Experts of a small language model.
Size: 11 layers, 19.5M parameters.
Experts: 6 picks a token, a shared expert of 64 neurons.
Training: a variant of Adam for the experts, 579M tokens, 4866 steps.
Below are experts of layer 3 (counted from 0) of a mixture-of-experts language model. Rows are named router (the router's row for the expert) and show model dimensions 64-95. Each number is 500 + 40 x the weight over its row's rms, rounded and kept within 0 to 999. Numbers have three digits each.
After each expert's rows: "gets" lists some tokens that make up at least twice as much of what it gets as of all text. This comes from a sample of Wikipedia text that the model never trained on. Tokens count by the router's weight.

# expert 15
router:459430524471502509477468500449530565473443489499499574569510505566511482492497481505531446483465
gets: "0", "s", "3", "1", "4", "5"

# expert 48
router:464525494457568525496447500528457489497474491526575520461522527532541536452519491437525519504462
gets: ")", "-", "em", "z", "e", " |"

# expert 47
router:539566580497485518425510442496551510502475455542459515481416452531525482519528533465516488549539
gets: " the", "in", "2", "3", "erg", "4"

# expert 97
router:561464475464489515518548505489527523535496521463524440493500507525507483547433513448575502486601
gets: " from", " de", " to", " |\n\n", " played", " won"

# expert 78
router:490521494503496503577410417497477557464500515485482528510549523439490493443480483528539507580477
gets: "ing", ":", "ers", "es", "er", "om"

# expert 34
router:459485481528521508517499530491430531410464591484557582486516575462556531515501568456499447521537
gets: " of", " and", ",", "ers", "er", " with"

# expert 70
router:532444526512534483495502485480474548575571506439506545480539548481546477466534454445514486507566
gets: "2", "1", "0", "3", "4", "6"

# expert 122
router:551518534440523520545506530476489507485456559547435472433515530521480570432523493514477542562548
gets: "et", "t", " S", " St", " F", "ing"

# expert 37
router:521495582476527472481506492503489467480513498493463419512502492563513470447468491501514419445540
gets: " p", " c", " h", " g", " l", " m"

# expert 43
router:439534486541426503592454455552474462470461499453479551517472536461490553484546536522534462556504
gets: ",", "i", "a", "in", " in", " and"

# expert 36
router:573462518529467507480525463473498517531515508559515509460545441531502489522474536452455519471473
gets: "-", "mer", "ren", "ran", "re", " Preceded"

# expert 3
router:499467513481520518542516454456433502604501508521525570454487477510488495543470475588582553469453
gets: "b", "th", "ly", "0", "|", "n"

# expert 0
router:411547469541503508454546499443483504440525515463530534490556497488561508443476485493558450482542
gets: " ", " h", ":", "p", " /", " a"

# expert 125
router:566583616555370492487453488560537493566479494547534493542517498522458466507514520496520464594520
gets: "or", " b", " D", " G", "ar", " r"

# expert 46
router:426553517518483445522442597452497450508530505517501545567498470505485489531469552497507531449538
gets: "a", "is", "in", "al", "an", "ar"

# expert 120
router:473515507475448527453494453506503499509550463510481468492475401504459516526548476485512507535461
gets: "|", " |\n", " |", "\n", " the", "end"

# expert 107
router:490487455483554497481503521490562569480470436449443548564465515507485446563552415479516587528438
gets: "\n", " |", " ", "-", " has", " have"

# expert 21
router:447448467500504523499554460581477547461445495499580544528530473565497443516519461543517409511465
gets: "-", "l", "el", " his", " n", "or"

# expert 106
router:544476430423557545469579527467478546494503444494460441484391530496484548569517473483499507472491
gets: " The", " his", " other", " its", "ial", " their"

# expert 13
router:504570460518472464470533509557491479478558522472540508507508446493483403466556424470440483525466
gets: " ", "°", "196", "197", "199", "195"

# expert 53
router:516580490477439412479487561489498464581549529540479557496494491514529500466427479563455441499493
gets: " C", " O", " E", " R", " St", " L"

# expert 110
router:537535498534460512475562582496507475564565532540435530484444476514534496445476429593466505503520
gets: " Mar", " G", " Al", " H", " I", " J"

# expert 27
router:540533506510520425483512567564441465547500507533569501539490488543505460452436491483491455491471
gets: " M", " L", " K", " N", " m", " C"

# expert 18
router:551500442534553520538564514561474483515466548496471456533469500467474514546413530483472516499569
gets: " by", "ing", " on", " with", " over", " at"

# expert 88
router:518567453489480487423540475531512470574544544507539503483463460552559538492428454529481399510527
gets: " U", " C", " E", " P", " V", " O"

# expert 59
router:555524523484547488481481446508551457522578493549507408477509513511526467491513519481582497507526
gets: "201", "200", "202", "199", "198", "born"

# expert 2
router:458538444504437439515453522500494453525474523439503541538438494501507487507464539530478482519529
gets: "an", "a", "as", "k", "al", "on"

# expert 116
router:538502472514439556494481521555519480504470487454496552537429491447509477530517486557578510556498
gets: "ian", "i", "ish", ")", ",", "ine"

# expert 93
router:458491508443483502498429523568503543553576453522470505499573558419466482431510478514522523471526
gets: "u", "al", "ra", "–", "ue", "id"

# expert 112
router:592493523522528440569465457568496519488557453542463532537512546541471438458528469459539498457542
gets: "201", "200", "202", "199", "198", "197"

# expert 108
router:414461512465468488509482499472479509552466467480468542489518505481497478491513484512545534434473
gets: "'s", "C", "D", "A", "P", "M"

# expert 96
router:474521505516457487527499461472507461494501490508473580462544502538449551467556440485531523540448
gets: " ", "and", " the", "\n", "ard", " and"

# expert 121
router:517481487424451472538466468549538532464502503482519527517585527476519495453484458448535426470518
gets: "1", "2", "3", "4", "5", "6"

# expert 123
router:484508556495421485535453511478436480543491530507507548477529506540494459510411455544471426492462
gets: " B", " K", " H", " M", " T", " L"

# expert 99
router:553463425579476534511495515417478497473485531538456448378572480448560495532527527468578467501527
gets: "ion", "ation", "ity", "al", "ance", "ment"

# expert 9
router:533576554546475470465414422507469479492451576485484536547556546451486497492493477478503487540555
gets: ".", ".\n\n", "\n\n", " (", " |\n\n", "=="

# expert 103
router:512546469444549493520562505494485551417534463557532451565521469483520542557547545504445525456492
gets: "ac", "ing", "ace", "ies", "%", "ions"

# expert 109
router:518567428492495524490502506477574511487495562580522518497516484437505490488470474552496512481584
gets: " A", "'s", "p", " P", "y", "re"

# expert 28
router:499513447470495454511530461490529488477466490451505510495534528473509587521543436575500492527428
gets: "s", "'", "\"", " a", " \"", "a"

# expert 29
router:455463467539514526543473494446552544510459528475459444499575558479480598433580549464537514461551
gets: ")", "age", "ing", "ation", ":", "ers"

# expert 25
router:422460472540449490496479533513509508538473458544513435562539498570500470482545497459535522487529
gets: "==", "===", "–", "i", ")", "e"

# expert 95
router:468515553529511468471512465484399506487437497507460565506478503511456549495574477488556501504463
gets: "\n\n", ".\n\n", "en", "ic", "is", "er"

# expert 77
router:485507516493485552454470424498475511558492472477565525506496515510424497496542489504535536556454
gets: "\n", ")", ")\n", ".\n\n", "\n\n", "\""

# expert 24
router:563445528485500485502472467481517532464484485502503560546544514414537505492496410475529531528457
gets: "6", "5", "17", "10", "us", "12"

# expert 1
router:568497508474565427533513511545513517493486553460456447459517492476474531519402518514493538472442
gets: " in", " at", " on", " for", " with", " by"

# expert 19
router:474484488559490444499449494512527477487516543531483511534432521445520453542459498503583489475450
gets: "es", "a", "ia", "e", "o", "ers"

# expert 22
router:492422531454426496515441487491504507515449483523505547473522501484563522452510492533473499556502
gets: " B", " W", "B", "P", "W", "qu"

# expert 82
router:541469483530516528521468500517524525459493492475451554426538450535512554451497527503503532526437
gets: ":", " is", " It", " The", ")", "="

# expert 40
router:525514545527459488520516489561536557478464540469485462579543509442449561505547457538531441583439
gets: ".", ",", ".\n\n", "it", ").", " years"

# expert 56
router:515468539529536435476491478450515490491517458478466535551505550544536496497514443564534487534483
gets: " B", " L", " N", " S", "on", " W"

# expert 66
router:562543507586479519509459516500547460476495479444427520475451549462473516551476560471421537485491
gets: " |", " was", " is", " were", ";", " \""

# expert 16
router:466473492584565515485565468486528492460535463402464483424555546416512556487492552481488528515388
gets: " that", "ed", "′", "ing", " it", " —"

# expert 76
router:484503499450505474469497492506443524503506527508497496526455531510442517520537514419448523531475
gets: " the", "The", " The", "\n", "in", "-"

# expert 14
router:573512553445511574507518593493500553501492476531534515461483490562457505494535508476430521497453
gets: " ", "im", "il", "ig", " U", "nt"

# expert 11
router:482453486534461470498522568438502434492463432540542427568523428453505418431516490463587484557511
gets: "/", "E", "th", ".", "y", "–"

# expert 52
router:535506531508556560522562560504507526541412525448519544531404472512462496586533582542490545536525
gets: "in", "at", " and", " of", "ay", " T"

# expert 84
router:530501534495496590484483589529440517511492450557537523573482496580459492540486534449463571437524
gets: "it", "an", "om", "og", "at", "od"

# expert 87
router:523562527443521556427548578500454507485536543527545496466526455528558481427488482566516452545484
gets: " T", " S", " F", " C", " f", " N"

# expert 71
router:522473501501503453482504534439552498433486532467467482507478566498496469590552461536483494556480
gets: " |", "ry", "l", "ly", "y", "he"

# expert 44
router:518440602473481542527483437468477509622474524496506398499481494520600432488499510504475578577443
gets: "\n", " |\n", "-", ")\n", ".S", " States"

# expert 73
router:491523509501509526565554561548531420471468544440479502496500502442517536456513473489528468510501
gets: " and", " to", " in", " for", " of", " with"

# expert 113
router:565511521465511570438515476546490556459541515440468450558537439573585519490547496459437455493453
gets: " m", " M", "es", " cont", " c", " ch"

# expert 104
router:510466520551570497493460487479445522475469533565567511524449483560514474551449461518532539484434
gets: " N", " S", " her", "N", " his", " Sh"

# expert 54
router:514526511468444546471416516507456520508493509516468555465539470527484520488445469622516525502464
gets: " F", " f", " H", "f", " R", "m"

# expert 100
router:442474550564409508550497430454478498423507623447486485496541515441481522516530515497564531504478
gets: "ard", "|", "art", "ight", "ide", ".\n\n"

# expert 41
router:531544548484565527473524500447519491495492530507440505443425482474473526498528465507460512533603
gets: " ", "ag", " the", " a", " P", " an"

# expert 80
router:515521435465536531432573535470594560460480507469539492449478483496480590523509567493482488533570
gets: " of", "ing", "ed", " with", " as", "ated"

# expert 90
router:511517527562512538532485472451479456463517513471571483508483549443453537573538608446553551521466
gets: " |", ";", "==", " was", " a", "==="

# expert 7
router:540500620429439441496517506510489518474465532550529446485419559467468519463542475455487504538488
gets: " a", "m", "es", "ec", "p", "ond"

# expert 30
router:596542410504563534521570523546502554500491503527500436548462513448475474535536539501504473480477
gets: " |", "==", ";", "===", "est", "vent"

# expert 119
router:447460478504550539472528523558415529464479390544521518530514519469491408576523491463454520401496
gets: " ", "in", "ip", "l", "og", "ill"

# expert 98
router:523551417483454476483485490454497524470457528398545485511528488505502493514535553425438545509456
gets: " of", "%", " km", " Total", " •", "ity"

# expert 51
router:448467491498464465432457457570496530540460478454606508581483528487436545510527499481542460549455
gets: ".", ".\n\n", "\n", ",", " (", ".\n"

# expert 5
router:442522528524557573457548470504433490528593564498515515537483524552502535549485440490510545470544
gets: "c", "ar", "on", "i", "l", "n"

# expert 83
router:467455483538518467539467461508484514498505557408476474515505498472458476487470541535469490546504
gets: "at", " as", "ad", "ak", "ast", " when"

# expert 38
router:529454437531498521450531519417474577542547443514469428545543528513470506500475535422563526435512
gets: " |\n", " of", "\n", "ed", "ated", ")\n"

# expert 114
router:544521435502444496564478491461509549494539504561517439519481482458469517420506489442445451495436
gets: " |\n", "–", "199", "200", " -", "%"

# expert 32
router:500528482510559507570497525540464496499551464496476548436501519452542561553518516443519506472470
gets: " was", "ed", " is", "ing", " been", " became"

# expert 31
router:457597563428510466510583484563513496478497457516560516466541442556526403457501478496524496514537
gets: " ", "-s", "-l", "-d", " sub", " dep"

# expert 42
router:513544488587514492546533482489567515529515552471513490457474500447473574511500513448505524499474
gets: " |", ";", " on", " from", " -", " –"

# expert 39
router:457460501565434542492494584530541491522453440501557533514516531571481544419578459443466552543463
gets: " to", ",", "-", "9", "5", "7"

# expert 117
router:481526496477449558527522437515569448480488557513516470470482516490549535487530496536449525528543
gets: " the", " a", " The", "The", " \"", " m"

# expert 64
router:533481556535514468461428530481520564452467547515549444476429524514523517456570503441499470508585
gets: " ", "le", " in", "ro", "il", "e"

# expert 33
router:484513521486505562458529472510526478540508556551565569460574525473490464439490488518571520519507
gets: "I", "A", "C", "M", "E", "R"

# expert 115
router:528514520493496478514502499485490560503516436509570541533448458438460455449483516572537493522489
gets: "ist", "200", "1", "us", "\n", "y"

# expert 62
router:532463481441570520531513438485512546527480487455557462456569507493487492451510471571502552472484
gets: "d", " a", "st", " D", "|", "th"

# expert 65
router:422536561534553453495489531448472437464472494580409555477509499525521522464518550489500428507493
gets: "\"", " by", " film", ")", " \"", "\","

# expert 85
router:480479495472529459456518487503544463522601561519546505477547489508483453461475507507490423491511
gets: " s", " d", " con", " S", " b", " t"

# expert 124
router:494486502502467436560531505562514487511530548483449493448454551450484558534542547481472524471491
gets: " in", " In", "In", ",", " October", " August"

# expert 94
router:580513447552512445484572556512441531569519447498518507458554496509518503483489476579485481430478
gets: " for", " with", " N", "S", "A", " A"

# expert 6
router:474464468459516530513572462502495503513493521501539547519528560518522579441562504535434487499452
gets: " ", "s", ".", "d", "ed", "n"

# expert 81
router:519505490503453496469459558510493515476434465461525465542550583495482455488553519511518537557444
gets: ".", " (", ",", " \"", ").", ".,"

# expert 91
router:462474445475553492436522531524535502525523461493501467532489430446505554548493539511468510437513
gets: "ed", "ro", "es", "ing", "side", " by"

# expert 89
router:462462523437560557550517454571549530424504540441483481514410510475451526512448430500494541558515
gets: " the", " that", " which", " The", " all", " this"

# expert 61
router:436537501499439516529558541589544459543494463539555513532563455526532477441491528470562511561501
gets: " ", "-", "–", " -", " •", "-m"

# expert 92
router:489506455542534497428505522465477476500499606486481570533499524491481466566505482531575433521481
gets: "ic", "y", "re", "an", "0", "ia"

# expert 60
router:407494554553505516552518487542543374450487451464534549529489566478470543488503582492416491456565
gets: " and", ",", " a", " as", " or", ";"

# expert 105
router:508529491552462559527453474483500500468512523523454460531560423493536498469496521443467537500511
gets: "en", "ed", "av", "ut", "ow", "ary"

# expert 101
router:483475518523527545507528506453518537476479505471574511562503401536576525511499497541479536472444
gets: " of", " the", " from", " to", ":", "-"

# expert 68
router:497494580457488412437461493479471440523514463493542498487489476569464543513496509519519485470539
gets: " c", " d", " b", " t", " r", " he"

# expert 4
router:374478492479492479525490439524493484515494484481485513505541553518512482455486492465458468456469
gets: " st", " sh", "j", " re", "k", " j"

# expert 8
router:574432427473483528431539511448579469457518471564553493489517498421452498547513456521441516462527
gets: "201", "202", "197", "200", "act", "199"

# expert 67
router:558469519548484468491544494531416515478517521497593587405470598483486514553527492497532467467453
gets: "ol", " was", "==", " He", " he", " |"

# expert 79
router:482454519500545548505517493548552467472475403419505524428445510505507490544471515518489495463474
gets: " also", " which", " are", " he", " is", " were"

# expert 10
router:572618512489481492412518441593544514514493494533554449565469447516456450465497467499511481502540
gets: " ", "201", "ur", "ir", "202", "1"

# expert 12
router:483515509486453551501455484470516449489453519542508500469456498498503465502397424509584573513454
gets: "|", " (", "-", " a", " \"", " an"

# expert 102
router:426547574491494527504435505593519516464512517494485518450562486463504544466547517531478516502536
gets: " ", " W", " w", "ou", "ang", "ow"